Weights of a small mixture-of-experts language model, trained from scratch on English Wikipedia.
Size: 9 layers, width 384, 47.6M parameters.
Experts: 128 experts in each of 7 layers, a shared expert of 64 neurons.
Training: a variant of Adam for the experts, 283M tokens, 4808 steps.
Below are experts of layer 5 (counted from 0) of a mixture-of-experts language model. Rows are named router (the router's row for the expert), up (a neuron's input weights, with its number) and show model dimensions 336-383. Each number is 128 + 32 x the weight over its row's rms, rounded and kept within 0 to 255. Numbers have three digits each.
After each expert's rows: a language model's description of what the expert responds to; "comes after" lists some tokens at least twice as common just before its tokens as in all text. This comes from a sample of Wikipedia text that the model never trained on. Tokens count by the router's weight.

# expert 3
router:074077141070146086158104122148122136166155075123211178075107127133116113126107144165096111174118126172168095054169175115078088102106113118115060
up0:145151170148100114113117158125148161167165128100161066156141192116142110078153160166137076077135137108103159097097099128125148149125107065125085
up1:157200154111128126140078171153141151138133165121091163050165132095111082115186155128112147168157160149072163076126127136167096144201125113053180
up2:144139135154101153060075105141198133117143112209112157101144117126095122148127133094171115114048165124119155134104091148125144100137155040139137
up3:163172195085185096101160159122088135097107072109146085140081157146126188138120154118102123127087122142158126090119153130135113093099127177104085
up4:094179102134201089096084152171141110119101148126148128193086154169087147115072133191099181097098139128106088107100155101138118127074122159101114
up5:161134118073131143120163067122134132132108177111123135141095120171109185157116097180142159160123164127166110168142131155092121119099142118140102
up6:146196189173130112076123159141150139092153164172159110119220173088103145103073138088129158166141099157112111127090173208126170105120074155130135
up7:108130163150152141172081122134146158117155110140100110160154171146187118075099145142101108101100158159141156117142082110134129148163161152087172
up8:106089205099146129176151137098121156143142143068159123074128183144068165102139173119171107183140118159068165089099142115118087138141160127159134
up9:146087147107134127128075167135088121142156111155132085085122206063057198198142120132151082097164094077136122083091102156121133171093132138175163
up10:109141188129150090162072066179122180109097142124117175175100115153142126089093167141105086101107132162128089168142121077134178114123130090066166
up11:093103142109193143135118105115102107158145184142117100095094119177121115186177154140074144132095188105129117099114108149117104148146166115108123
up12:165121134100122150151077121107162179150154123168110089066159129091090107129124170140130096106156133143098099148058114071092216106136159133167139
up13:077150131130166070119110026111142171155161115111155156126152132165150173113121156135160141168082103107091079148093092132151127130145120119126106
up14:137106111164167147181134108083173147118140131145104150149086137063138136088120129129142119113177162066085146117175153087084170091178133111137082
up15:124118142084101078154187118172202139156126088160090177076132038140113132102118169171099129119115137160116145161103097069188130112138125076154118
up16:136134145141049118102180140098120122135126187183083141149090100123060197102138151087100138125107126148099146172099076145095143126132093133142152
up17:135133086181162136114164125120112135127062122161160117146101154151085159102128102163098090221134146104130155085108113144142142167149085146162141
up18:152177138146096151083104146115175149119137095123175077127135065124163108103138177147137119161158122119116189110106124100164138122106144115095130
up19:134099078168107133110088117136081101145171116131109160121081121063111156148107102164125082105149132093156095155163134102121135074135077092095156
up20:067140140114129076135114129157188115147118093143144048110126125125084140088186153174157117080151102159102160133128087104124122139145137129086140
What it handles: Given names and pieces. First names and their word pieces, mostly mid-name, often after a comma or "and", such as Mike, Andrea, Cass-andra, Sub-h-ash.
comes after: " |", "-", ",", " by", ";", " K"

# expert 44
router:088127143077162069113108154114127093156097119095133161084161139118109099089114087131098092167139098184130111067176143142098095094132098179124079
up0:149136161133136128124131118115145186136121107170154122192134116119156191110090106104168158142127088160140145150132112131119139068093075072181164
up1:170149039153126168105105184116087160128076090115131113141123124037118142129133135141106116114132110141120096076086144153146078146155092138101146
up2:141143114152103095145110139150123165194155161089159150119179114050067132057106121123087127127139132078113129114125112109173124133111112113095101
up3:063127125150125180139186141168181154113169129114134106121081101178132138123155182166079128123156123091109105122125137167130102175100190152150142
up4:161101096092177073107088121129100179140118120161111116181103140201147165134143085133094120176151059109145134128080068185135137153123098095094099
up5:131160183154159155135076105132191138134110183076141149137153165147119140149171146139147114117146147122143170097155105102115144172142143099105099
up6:142115113142095096195126141098111111110135179147101177150160106136099106174088116107135139178143106128170124146165147143162127169094120136196135
up7:178074124152115081106105090156140135092165069172106173147149146166108133116126143137122109118135119129101151146087170169129125113146087180102106
up8:171121165110152143128127133159177167080146196106054173175115070167112092118136165154131112168157162151120157092178124208135160139155142162136100
up9:198137111068106162126138119161136116107147177116101197116138121120130149162142141176177110085078092176140106108192121173185109159121212096148155
up10:190157118103196188092114157093124126108117103170085148144160119083108150152170106127169129104083135132146070122109055152132149142133092198093138
up11:150151149124197148086158118135118130079125143113164130092130172130124148165072151161132116143107116107118167170074183119173091125181148109088185
up12:186091139096074149080092067124113166155102140107155191111165165064156113081112134116125122122099129131151132148140114125118147100181133091112112
up13:173126082136177107127151128181126084130094122128197118137095129126127143169104158188089130112126170129140139182159107138160124180156130130092147
up14:093119113088120123118169108141166189179106166143094169101119130138111176088134144141113134097120113109108225143082138171112190184153147102197094
up15:136123178154158113133104100100187158140110048117169162125078162138139140059125135096153137133154090135102104135127133147145163091088058154121127
up16:104138161096098120166177108157128155113074146218090129078104103198122135112114162153126145143113127164110121116160086137127107144130138122080192
up17:106165106176129036205146143112157171100151164128120153120099101165074132163172112199092093096162143136144194166108101123139106150160159140104142
up18:189124121132155129121162054153091112100149129111137089154140126185122134145134138100147078138134144104156085076132095213115108121135128058137117
up19:133162151128131120202126142133170120107094188149121094132093095147128160179087173124053055049150100097167153144045098129171158130045106083175134
up20:159134117037148110138138178068127086113145175117081099152115123148129116099127146186109146119148110103157109088095144123167145153038141142065108
What it handles: Relative who and scores. The relative who after a person or company, pronouns he, she, it, this, and zero scores or blank cells in sports tables.
comes after: " |", " 0", " =", " 1", " where", " that"

# expert 5
router:048090157094145083150098143133105116173100096096164142068118150113142102141134104111106097193143126159140095073168165089081184082147116151123043
up0:148068175045130108112104070133108116149192078173167120140128130127169099104111137119148135095101185090192090072097091140174139144156111117131084
up1:052137118118141126121162045092109191131177100131185117181141145106164143110084126080138172087122145121068154097127152154120222152120164149119126
up2:165098094135118158179109140137141108075118139152102125117048106144163145158138127109132093071175139145148148145091146096120102131116157123142162
up3:129117210185150112098099158122150133165086127084065075142123154126084218092133078108129119158113118100129154113149136107164170133135139094121112
up4:186153094078150076154176094119126155148116112160111135134149112124177112175121149142170151144078187172166158115095101148203129129142153148122125
up5:147159160126117107069056164118135171161108134185134089158140086154107137135086205093088112134093165127132132181119070087128146145131147154122119
up6:101112119099117059073110117125152130136164153157123136161123167159192139130106137133151217124137127054124092127101101112143166080060203183108107
up7:151125164169166093137165114125174167147199165179145124181140137096148106156131087163134141150179086148112202104093117096167146144164149146115116
up8:143057121080129071106116108118123148099160138140095105194152131103134117131141130144108130165106157112149169113101116144172132194184106202117072
up9:167102163142166118168137102153139141086177151165191070144179170143150091156097100173132113112105107084132099075137150096125142079130148152136167
up10:100118126076161151125144059118168149126153117159187139154127118129079104074154115101077100203120150113087158122097126124121097118144098082098132
up11:139137105130137000136136175109169084115147073131137113160122157174052143126144145152136161187192110114087141119137157058110124158153141162062102
up12:178172126145146123085115139128082141114122166245160127184093109129163108075140143100175104079073160166160102138132140135137172098128164101137146
up13:167149148124108145129145151137147133110146102119106090163119099094043152150093177125085078151091184133146165111068094161149071131171159126107106
up14:117155186106069122148147147172119170137143127155118084141133120052088134076149115096157144092128101073124117142117099128177083095129131125164167
up15:173108106159099162121071109114109154042119116108130130113126135125144188134082187142111119117160149125204142113097128111171152107092173117134140
up16:121134135175135119150118116123124099131115128144146110061091091131104170154101187123071109124115179144111143122093112158150133122133121172106070
up17:139154114153144162154146131144161131139127172152146133132153159108082183117129171097194169062102141105086085106137105134093140139128100158138155
up18:074148153080134100091110114130152063098113107134130140149116166147135142126131149088106164111122107189122121058089051060102141106194135098185156
up19:136109144157103138207160143129076160141139097137221117127103145131143171085095156136100161122111119148093141121099161153140110158130120108108079
up20:221088163208098168117112150125116113083164138123124119107115089190090132097106141151132174138203135128091170114122119045159122102120130137147104
What it handles: According and name starts. Sentence-opening "According" and "and," plus first-name pieces and numeral digits in tables and infobox rows, e.g. Abu, Mike, Geir.
comes after: " |", " by", ";", " N", ":", " by:"

# expert 43
router:082090141108158066145174166130141115108116115147115165133089110096138125102110101111130069180148124154159112088151174087103079114093142151127053
up0:170148127170140115093085110132102167125128154085137114133152173207086134167090154136124177141078167183092180158119128148115176177165107112111113
up1:163190109173106096115115135152114122076112132168129131169089059162116155043061151080121137100172097110100111100140117152150141139177175188172112
up2:162188086144082143161134144144122162111123119166110092144171046114138163101112104141167120138086148118092170137151155146158089168124154148132137
up3:148123141141081118162149052157121109138154114098103163137147150126115134079128084128136092140146142147141081127112156139116127081111165159192125
up4:117109127122110125064084159106081101148086112122092144093135093150114147113106144215101145137150086190131131106115140093127111174102096130102080
up5:096148141167092134134093134150051148135151084159150139113160096141104117138099095174162135156142122162172109093094096122117081122159155079141131
up6:079147149122146189084145110104117090106067060141160059147094098134139129148104106051152139133068141135078169186143148123162108110134098149108135
up7:102153157082056167177154097169172153160102126156089123102127100193086163167134159087165151149156139179133133098117137167125223117112154069146079
up8:153081116121120112147154174140168094139166134124144155109113134111083033135122081112128147156142179157114158132111106114136132161196084119121153
up9:109161109137101158080124130156068104093119107116077082088140060121088095164106166134112102151134168183178101125057151193132063112140071130138155
up10:080157138081008110102112161156084145119154119115178117125130143130096188177166143094090109139107140146057175161200150104081112198099178123088116
up11:110186121108145120103145108121137097130130173070098128140109165121162129159115117130126155136091129146065109119125167119178196158102117091099163
up12:152120110144125066106087076138105113123116106200178168121150118097139065089090208123096136129118183110156143177065108174120118100184117140142099
up13:114133168162151100165166144150131125048124073090120143130144142158146144158170125191138070130083082168101159079084134193146145129060116114152100
up14:125128130124107133166117135152099110028105130149159137191123132129074150087141147066100122120080103190112131079161096119101102125176104143143150
up15:144126111038114128117219092110177117132105129178140123139149096180154103151137131113122144172137146109141087089120113149132111103156109117112121
up16:147081129109106121136076126146077127172141127131122138107067136117118113159064080139164156128119146203181091183108135087123120155110211136129131
up17:103086113074088085153162152191098126111153077179130181125132087179109157131164151146111132127135128094121122095149139052116076149101196114163114
up18:149115168122145149083127082130124133137134133141082112137146199162134160146146169149121098171088113115114183110137180145104128068101074152148072
up19:172111138165096114091119103150136176057090126174089124082171151138152114152096158122166099173091124172104127094122111116106153097161135114099174
up20:121220143159206164178057096152153112114153130108109103104099139054082135163100171068145175149089139115145164163127107116111111061114113161087147
What it handles: Table pipes and braces. Pipes and separators in score or results tables, opening quotes and capitals like "M, and closing braces after tennis tiebreak scores.
comes after: " |", " ", " 0", ":", " it", " ==="

# expert 2
router:073079113116170066135115116167122088129123116141136160078125112120107115148121138145151112158141150202123113072144146118098134124124061122110073
up0:127103119150067113128150144112123165112145142171146102073070134125112095154128104132133134093070114135128128159119156125107096192127104079137170
up1:112160123157086130090146223136127111113170124101164118160036109101112147142175220072127123112067149096097112196153139113123113144122118140135111
up2:115120112149125166158112137116219083163144161119126102121100166148108141117131126135140092165130181104102150132098133111018134113131086074096102
up3:191154163049113161106050155127145142117157158101110110146151138133096142133075099159146112140135065123099147126161115139127143181083166106131077
up4:167148154141093193158116159106087103170126123116130177084134136116162142135122163099092070092102165145179094145115127156131105140066112157202150
up5:147128101184139084126180101092080124156197151086129088159121109115079123151137146104151100164183163123141099189106149103173113080201138102068072
up6:148126163140149076091131138147149077116109089079123163108152099144032129105149140131156193165121157159080117058072120212121114189155147177085143
up7:141119134130080141181117171140149159107070087110116127156120097171088148107074160107132065089063167166156125126064087149117134124107111114078141
up8:157157144189135133168109059091075132140142137052085152137108103089140087128061165158175194155172120075117059170130155086090089145127136194115149
up9:085077104136050076117156114129092140122120160162181162146143118116098123190106097136106102138152101122147127165129160152099172146115122081164100
up10:101107158075106134118117094115112123151083121184077110095129130129118126126099126185084135136074103106110190109099118123144115191116131138166157
up11:120083057118126103166088115114148151157115143066155132155032114097111160117155127087127148166139114167139096138143124110137052097150160093110105
up12:123111199151174145136246148124148128081120171092034115096136135129110115090131119138124131161162124098116106143166155121120095142141160131139166
up13:125137136161120129126104143176120112122163164151149132125103079159114165123159123122162098154080173130114179141174121118080199175144116108116116
up14:103163130087161190127106180110164098121156149136117133116133132089113098205122120171125152127156060167125142147193104141158184195159156164134137
up15:150116177132106159133112131139143134081145154175142198104176119093106151160104108138080122135112164138199121099106150147169135136106109131144125
up16:195129148118163123142122128102139104106141181148125182164072075164162080161118163147125135135177122111146084129107174129109164092129047135121142
up17:118083166129120050192166049105143122129109180106122174147103136123150113109095116143154078181150090076077110156135160102136147131162183072140166
up18:140124117142118089089098169135115189126168119201110099118126187118165113120109131104083112126085081059089169136122134126128137166102141144105160
up19:107175140140193140115115136103127140081138088081088141194154099138119131127138111083115114077119171124137101168089141112197122101126156083140182
up20:176094083139112105135131131122136129101138125131050120119132138128107163152131196153117055167099092056136150149082128121151157211142081136143166
What it handles: Prepositions and birth-year parentheses. Prepositions after a noun or verb (for, on, of, in, with, to), sentence-initial On, and opening birth-year parentheses like (196 in name lists.
comes after: " |", "|", " to", " that", "\"", " used"

# expert 57
router:068095133077203086148147183139109108147132113150145174089117108089137133127143109102092130162132111155135097061146156097076102096143103109135100
up0:165135092117173111108140054155106147073178135140162196122114124115088190117090143135094163055133139158184163151168116128151152102114089071118107
up1:089145095098210124089125150214185100133183094166144139112137132166105102083168123160092109089104100110104152173103123158105180188141177159119124
up2:150119080100109082146127158127150194183131054052106114069163145129097185117152109153190158187107126100082078104219122120134158158098142143163150
up3:123106153157158117111139194126134150123156119156127160139116170110085102067110148114180110138069145104079090133118136131169191100135147100096163
up4:097188090172064144047119092122126071163174134144202176156112132125127127108122123091111165115118098157160127157152147100189110124112081111124102
up5:065179126155059103132132111092096163139170149142076085084060170082109153110168096099102139179180126156135095122124139074119141122115174071096097
up6:142157150157167129095121136142140171134114170172141142107094156098149153167122134119091137116112135090150143143136162116138142119107089128143142
up7:074143133102127080125181072144147137167212077150110129127097205120115172129110137117101100141144130154150124124088174097185120123144119084164060
up8:156153145135099078164173076081084109157125156124150106081089166097099180146108132101167141161075147138120102129065146113127081093083137120105129
up9:102148069135175118159166112144173101104138196180089159140095128118070152150102236124144131168107150121189178131056133118107143130109181105112126
up10:118099156097163102158132149179121077127142165142139106090064112165076156128174144116167142138136096132106165131117131133177175153101142096135121
up11:124145114143135128174135138149147130149215112095132098160074100088147181126127128115087135114093122135081093124083186191195116155161137077116186
up12:075143107171096146128138117126124093159143177164121143169121133115146186124113180108067129088098142105125121155088108155115087175103127099122170
up13:117144121167158131108135113136194198118144084142191150140151146169120134130092120165082057080182173124110116129137076115147129178129117187109168
up14:120095121092120177127061156177083178112116144151197097163128075132120174132131146124173103141101157101073134096185152187102160026139109094157096
up15:080188092046127103151103149152111135127171124091058105130167093151115092123131109056152153108108203123126150091118095132094153124201163097195164
up16:171100142162151103148109153131088141173216106121101152153116151153140118121136154103123082186147102082091166150136140155182155118137196122156119
up17:123208134092167124077199159108149125116093162139118153136160161116099107132150095113153098143145135127136126138137155144162189124123099070158160
up18:100109174136171061129126150153080122119094154118119135126144166110103121095139160158107218163085159131117137153147114096132108116155141107154128
up19:096138138103148125117123110102176208142200145138090126151133109147127140106123128119168162145038162147124137058157104142103181132146069105145146
up20:148097174126161170109149119142111126142160198139123075167081141139122145098063082050146115061083134100110166160065156101149163134126173176069153
What it handles: Infobox field labels. Colons of infobox labels after a dash, like Release date:, Born:, Country:, plus line breaks and = in headings.
comes after: "-", "\n", "|", " MPC", "==", " it"

# expert 6
router:075074121085166060115126187133121144172129095117186131086155152143116080135127135141167099178131149171153134100138146109077157104121089119127089
up0:113085122097169089144152179112142129138084123167120121146151095129107077168111116091112119161105143126131117102104086159114164106139161124105111
up1:079137198121190108138151144123157124132110137141103120125099091107076168124119108177145128137138174088102146129141088122106112115172127081112115
up2:111141151121107078115138128119158067109108132108167096095111111153092150106072151144069151176135224103114186133110119115166106153076122127052138
up3:039130211121174113114150110127050170131158137141071125200037091139130144085141142097136138127114110098132139137096152095172150189139130145126104
up4:125099164145140148163164177138121112137145172126105127102137101119106130144155144113211168101119120134141099110122128097085074133150100086128165
up5:089135137144138086087071123130140175101120124131189109109112104105068187099163161192120124119155127174152091183134089064128178127167122087153179
up6:146090114169123161119060161138178142121149110138126074103163142125062153201151087142102074092188098112110063143132153115120151083144086094078100
up7:121134136093172088119121096123143179174207129179127141134133137178129100062132101202151135156145107114164170099194167139158148153096122182105171
up8:175099132116097141144131117129110150093079155126097097125172071105070149163141130129186073048121131153115070068132098153086132084108155143095124
up9:163161089135166106116174095147181154132117191089151121163033117080139152121178096163064123128119106117105180117138232127156130182103103091194175
up10:163072228158189147112149142079109162060158101079185104213108142135108074073110164075096127130067121108143161098114110153146138114141155099080134
up11:101123130086124081137106136094171088155141088124120164138134124191166112107128162120083086085149115130124129135105106117169132120166152114087145
up12:077232094171143140112105148114141179118117121155173119155085133089147122094097136096075154184109159117055112176110202139128153145125122081082154
up13:081124131106098057099120154134143059160129130123136163080132138144145166106134096145173106095139133128090097103134097131146156144151113108120151
up14:093081058111140085135131108174108136123103153110106135128123080158145165150145127159104112156157107096106090112144139134112073090112154093131132
up15:118146185080123190139082092106134127174151154149112133133145178181104123138113192204204103088077120153101137131140176078077121101095099141090088
up16:126087177195112127103099148156124073086133080156165090204085096139180198128109156104118116146095117127130121106113113164112090126077086169145131
up17:138110167173161093133160116165143126093111163123113142138144184139128081091095179118170139217152146161117114148087121152172144112089137184099167
up18:123167148133073096110095096109141088148124106123101093129127191103138152160084166142151134124136110133121136156148081089108152128138113140179144
up19:113107106092160084075121126120134153126122178111120140169100122059084114177146205118132115157109164107124116124090147176137099154106155139151109
up20:133124213116162152166185146125102137174137136123139094148060137076095160151064141149170140212110139201144128102137136172138130164128114157057099
What it handles: Perfect auxiliaries had/has. Auxiliary have/had/has/having before a participle, as in "had been", "as having married", plus name fragments and numbers in tables.
comes after: " |", " K", " there", " had", " ==", " has"

# expert 59
router:059077100084158096126127176163083126104126131162134139066170128139151079131135111114088127179151167130141116082166145145114122091098098105135087
up0:190197136139152160109168117117152152129154142148136177177103129097091137159092201155157133078115133119155168150070120124113119134104165139093136
up1:131173053087116131157119109110187097143128152101145087100135112164077187088179144127099078138131178128051158076113146056104156125147153210151121
up2:114125127115214122155134155120106148074122134195176137121155125093119164161114125155105149134130159109079150123148181128079111092134121117147104
up3:117140147157092172129153103164154216166132145141124156138129125137128118130153143128130121126151171115043156141117100183165155108112159143152129
up4:075148101104077113125146123100143165150143151186134135160162070153144116082124130160079148134091118146146081081146107085086098124126137107184172
up5:174079147128180087078152132107148138164160135117110125132173136115162061090104168170068119187177116164083169139095133166186076111114114180151174
up6:089142067108137114073131125163129081102141108116106083161157170166120096084061139232093118098168093133107126114126174153155158100141167155180064
up7:097164153108107118104163136120160150142156135128059139136167152109087132131127144112123111138145172136152089066106081133148133076141159153115100
up8:109114141137209107070114142132073101140144079162108122155151137113166186113098147147139097135146142142119082079092109101131151104091150156136120
up9:104109158130113128167131094120114071113086134120141154189122156149136132154125109164144137101092134132059190173165174105099151110107097166139093
up10:126148095066093110195120084139184126122119172146109185130150147170154062144159167188131115172132162088081139203117112122125129144156135161144177
up11:138192088069172153143175114180142167097109187152171115115152100184062133116101120150076145147160111123116098110109095105172069106192150122106116
up12:176146160110137106145090096091179143137158112046143174082095121103113143072118126096108143107109108089145159150151138114092066166128100174165135
up13:157116081104061136078134147118135104087155158087112120105155125122112131125189100170105139128128084127121112125126066133168113147203089144110138
up14:076159133112125169130125128160134140117138136156088089147147171111118128145143116171089179068060125164119116134161157149113166159139191171102153
up15:108170092105133146169093079123104110069125104136178118098177209103122133165126122156150114184136127147052078129111135062111194128151169170103185
up16:131187149123126099115145077155160137099146167205127146164089146142128105120080186100180098145148186141114137129141121107146150088107130096098116
up17:158180091158074151105124125114135191144152164082139088128166141155156099114089166168118095146107130076121129108107089158120123185207132168130098
up18:092110152076120093141139094201187170142136148104135122144138094144125121090180095068195150087157091106088144119118130099107140164175160164175155
up19:130093144080161084090154133142127163138101139096092097111148090134144156157101143120098097160087086089127135114062124158175155097156127135112150
up20:143092143106177122144130145119143094175116090111133096136090096157158143133134094102115097084152113162081130170101164115178174117074112154167128
What it handles: Infobox field labels. List or infobox labels after line starts, such as Location:, Born:, Died:, Coordinates:, plus "=" and "==" section heading markup.
comes after: "-", "\n", "|", " The", " •", "==See"

# expert 4
router:063082164104153086127154138152113123154114115122150161048135135096140116111091142134116071202144093131140088088156155128099116090153153101119111
up0:136158066114095161077078103114148151121119131110181065114154130174168087097140139117127079117163114133166224100141115093158138110158172113069081
up1:104107164147125157130086168128078136160118029158152074177145115160160142130135124137154141092120152115114103160096125080124104101119133140087124
up2:176127109121102174151155131122116100138126087143178141076114152127153140153138086147163162216075123149116158167104129137105059174164138098112137
up3:090105184170152073077154139132192080117121146162142088136125139115068157134175163164140068151079188059143132125162121119142156131189137122116132
up4:112140108079132119202111105098130127158170035139112149118065174100174173121108157080143195139134142105090071074152104109142079113089134120108128
up5:141175087164114146091190092156091126094179110130095074103092110121090152123137139094130139069083105174089118089165190054133110138163172172123177
up6:125116182102091095099106121119138145172150141167125141163090175094156123097112174077113153149071154115155119126156065095139089132140129132119108
up7:131127133190176150140165091085144166150164119149128045126064128121092122123140096146133123165132141109085118154064096132111105130140132151113143
up8:173161190112074175133152145124149137151158122121088072093135149138079098095103134146129126108152111103113131116095085120103173130127127116137154
up9:163198151164107184122168118075170146085108087155156084160117118126123163189177158102086129182197120148159169088153150183161153142127126091152088
up10:096142178140159067053153115102118139059135146121135099087163153118100110134123180127172189143141179107091176131113118196121140115139129131085133
up11:140148135113089101125122109126180130129161132134074153136127132131095127101068126163143120061162136100117167152139103139157138148196089175101123
up12:106085134131146110155140086136136097144093067149103189133107114154083158092112180106110093099146122118139097133080153127178095137214128037147144
up13:064150192116126113107187120145234150116112104096063129171064160136059108156123125115135039173061140108135117130121125134096123054111141128093146
up14:142111191108198134134176156194096043153136154127166104155145115120073130110134159128170118162179088110088144127120060098106117100110101134143120
up15:075124140122112140137162115182178102166127125145129109094093184115111149121085157122131091124128169119175118148102095103110063038144118090098123
up16:097156095150145097142087145080143133167097128122171062117180114115151131144115102096176122139128179130071180138126120156122127092121148124080134
up17:116150171179087140146134126114125191189128138149141134106130130136123112160099150077169118145111128096139177141076103131091133169188183153173158
up18:089151161092140102113167141181115125134167054104118114090147145159123187090082148132138139144073114093150107134116076133085148106127077128115140
up19:127152133130141129089141112115117126085133138175103104089145106149095068185118136206162164092189127139168068115161107124098134093102075067135184
up20:071121135119101129127158111104177121122083083116144162117169132160142119153086147168191099102169191197180128055099168154125134100109105187090164
What it handles: Numbers and blank cells. Digits and numbers in tables, dates and results, blank table cells, plus sentence openers like According and As, e.g. 25, 9.
comes after: " |", "|", " on", " /", "″N", " at"

# expert 8
router:083099170088147090149135129150120124165126102084152159065167104121151083107127109157108107195149094170131132085109144137124127117144123163109096
up0:069168139135098120145162178136078139146204101188114097140145083146107154170123121164110157159128143099161199167094140071114157051134132101142154
up1:160125127183093189162141128108131118093112190085136145147121134133096175139056176100087148090085151136157109149137078102166132133135132138091189
up2:105160138113141083173095165166116120125114094186121111090092120123141127125113089169148139109099143110111112141158047144177147139122143094123113
up3:144099145100108129121102117137145200171168057100136111098102113150156172071171149167055087070128098101127127090105102116104097128154142075133074
up4:101158128156119116193153130092114169150139105083153128119134107148131130155169113103143167135098139134073138162123109144101100067099143075130125
up5:142157109144094150148124145188073138142115145150154203128199089121157122087074096175113102101105126152106090119130139159132101153075071163184184
up6:129146111148097134159156139124145146133154058130134126128167177182151154085129079117099162087100123161097091137112067082118120113160166156126112
up7:146138107043119149099124214121125114167174185097159134066125102158152179144048054103106128069139093099122119102085144119113058168120121097092113
up8:164141162112120069112124089136081131106176150110150135172164164097126181177120141166123195153119125091119165163111139112142170146142178120153120
up9:110229178145172134124164139127078166110110119098145149157113143087167154152137093076107129159113102134096144147156113147133128087137160102189163
up10:159162136161090106076116094126127127156080202130155171171154141136089109100089105119064164184087115131107172127109115149129165088123139199153120
up11:146114095142134120157181127143112096108189117122156135188119102077097192133053134098160112112126176161141117232167178122120133097136163100156124
up12:140117135143118093067126100098161131082136130182137149062123150095117130110075112177125115154161151121184117088160093166095061085153129108124103
up13:070158127127132097128135060141146083069158049153152165131122252148114094129064105097118149132185119113188168132091147082137100172093142211125139
up14:172155220134165160095124141118068156152131174111147121148202163093101077100119092130088094110133150164057168105122143161104166126100104142137162
up15:165108053127170170121134091162166097113099179110151075113157098165017184127085143137173097118115118179130154162133133121134175138133145132166097
up16:133124087151107108127181074130119136094130095124126111144077131096107152132137133120090133046107074125125152104152125121151144163081115070115138
up17:115132187139087119102127153116204133111155099126182106115146106154160127127139165158153139148183068164071100199136096093165108176121160148113179
up18:130185201105114164084106119108153199176170073111116142183127081154073133109080109167124151138144137116108156096137133114076083226181183203044146
up19:131140148120133162096155044135159092097122171129141118132036130131091151122152075097133107107115105166173125168130120131184062131141084150095140
up20:105142197131147142153197120109105145107105138091092185096139094144121184146142133093047140177183094135105125119087166143139181088138161121100159
What it handles: "as" and table fillers. The word as in designated as, as follows, not as warm; blank cells, line breaks and decimal figures in tables and results lists.
comes after: " |", "|", " ==", " /", " classification", " V"

# expert 32
router:083092098047179078128141155150117123158111114107104139033120131205122148134121107140133141170121155174134131100181140145094114116200090104136051
up0:113091073133115120157126128156157167116140094187155108139163155159142115147108132113176148095199106183146128125137140108096135077157187103241162
up1:146095099101136144120141118124162150118088109094097079135139165141095160117121173159164141161148145143107146110124058168147113153196137084084116
up2:193153114154168129111112136131169163056080107142150154089175070160133175104078151120132162140164110162115111133095109184085061105110167157121118
up3:180130118151106176139126094120109129101145077092132154123140112141066199131123183095107094052098143111170152109073070144148154110217106092168118
up4:128096121111176129159181114116141166135124170109145126089159172114045116123081119147087141143088128145086122079175115168128091136143165095098117
up5:161181128081134177191111112144110083142110140129147166155135106139161087124133103125171142046090144127170145125127085134117203144113080131149115
up6:106103083116115123175092148120150173112117076062075146127075127159139158127146133145135093082111174152108150110199081094069120153055148143150152
up7:138130132158090103101100179079104153087146126138076122128093135103073169181086110127167159110110098095117154152093115114127135083120148176092224
up8:166091148089163119175167108167178173172122169103178089128166099100126104136102155183169175161170164112183155167152092156088107088176096062107177
up9:101198165107128027117100125144139187096158130122134147108172156162120071125156168138069141064150158099158161117140131131178166150125218129112151
up10:116201141188164126150128136121084100107156113158109133186088151166140105139131174160136158089167148077133135142128100139169150140168152172137165
up11:158181099095080145174130094133093118140126157141148171133102106139157082169064177156121122089100137079196093117124142116184138145079179146176181
up12:162120081203179088137121037150119177132154162128148175117140091110144161182142116199128120133068120128188146089115087139137157111126152149066103
up13:129143122070159114099174131125155170149099063201145093124106129136153172120091168122112150087100098125069189160162162155126106119107104151108152
up14:100133118170145095133089097159117180138104162152128070143145162157127094063102109118124121194133159133139130123124144158128145184178173073134161
up15:077130125130152102124140149162218132127145137155072084099096144150077215128185146156114097165161131126127166093077085103133083128153151080074153
up16:179114101134096121179117116106192204142153138075128080101096133133082147158107191067100095192132148122116165092140117144112129094091097098126125
up17:138145158157125168096166117162113147106191084113118119110091156154081181144098150101121139139130093161190105132138137134146118127155134067091160
up18:151128107086157122121094079147077163126189164162093142167131094123079159139105149101111150124114164146137132092146109082157118087084130101166098
up19:134096124163108096131113107124124177082198196122119136150113130127108090185104087126104167186105124112179146106070084143111181185053136142109148
up20:136109172136125124106178160161192142113140143155098153160077183070091119104097133127115120125103125157173133180090091096165155084179152113122114
What it handles: List dashes and pronouns. List dashes at the start of infobox and list lines, table pipes, and subject pronouns it, which, one, each before was or is.
comes after: "\n", " ", " The", "The", "Personal", " 1"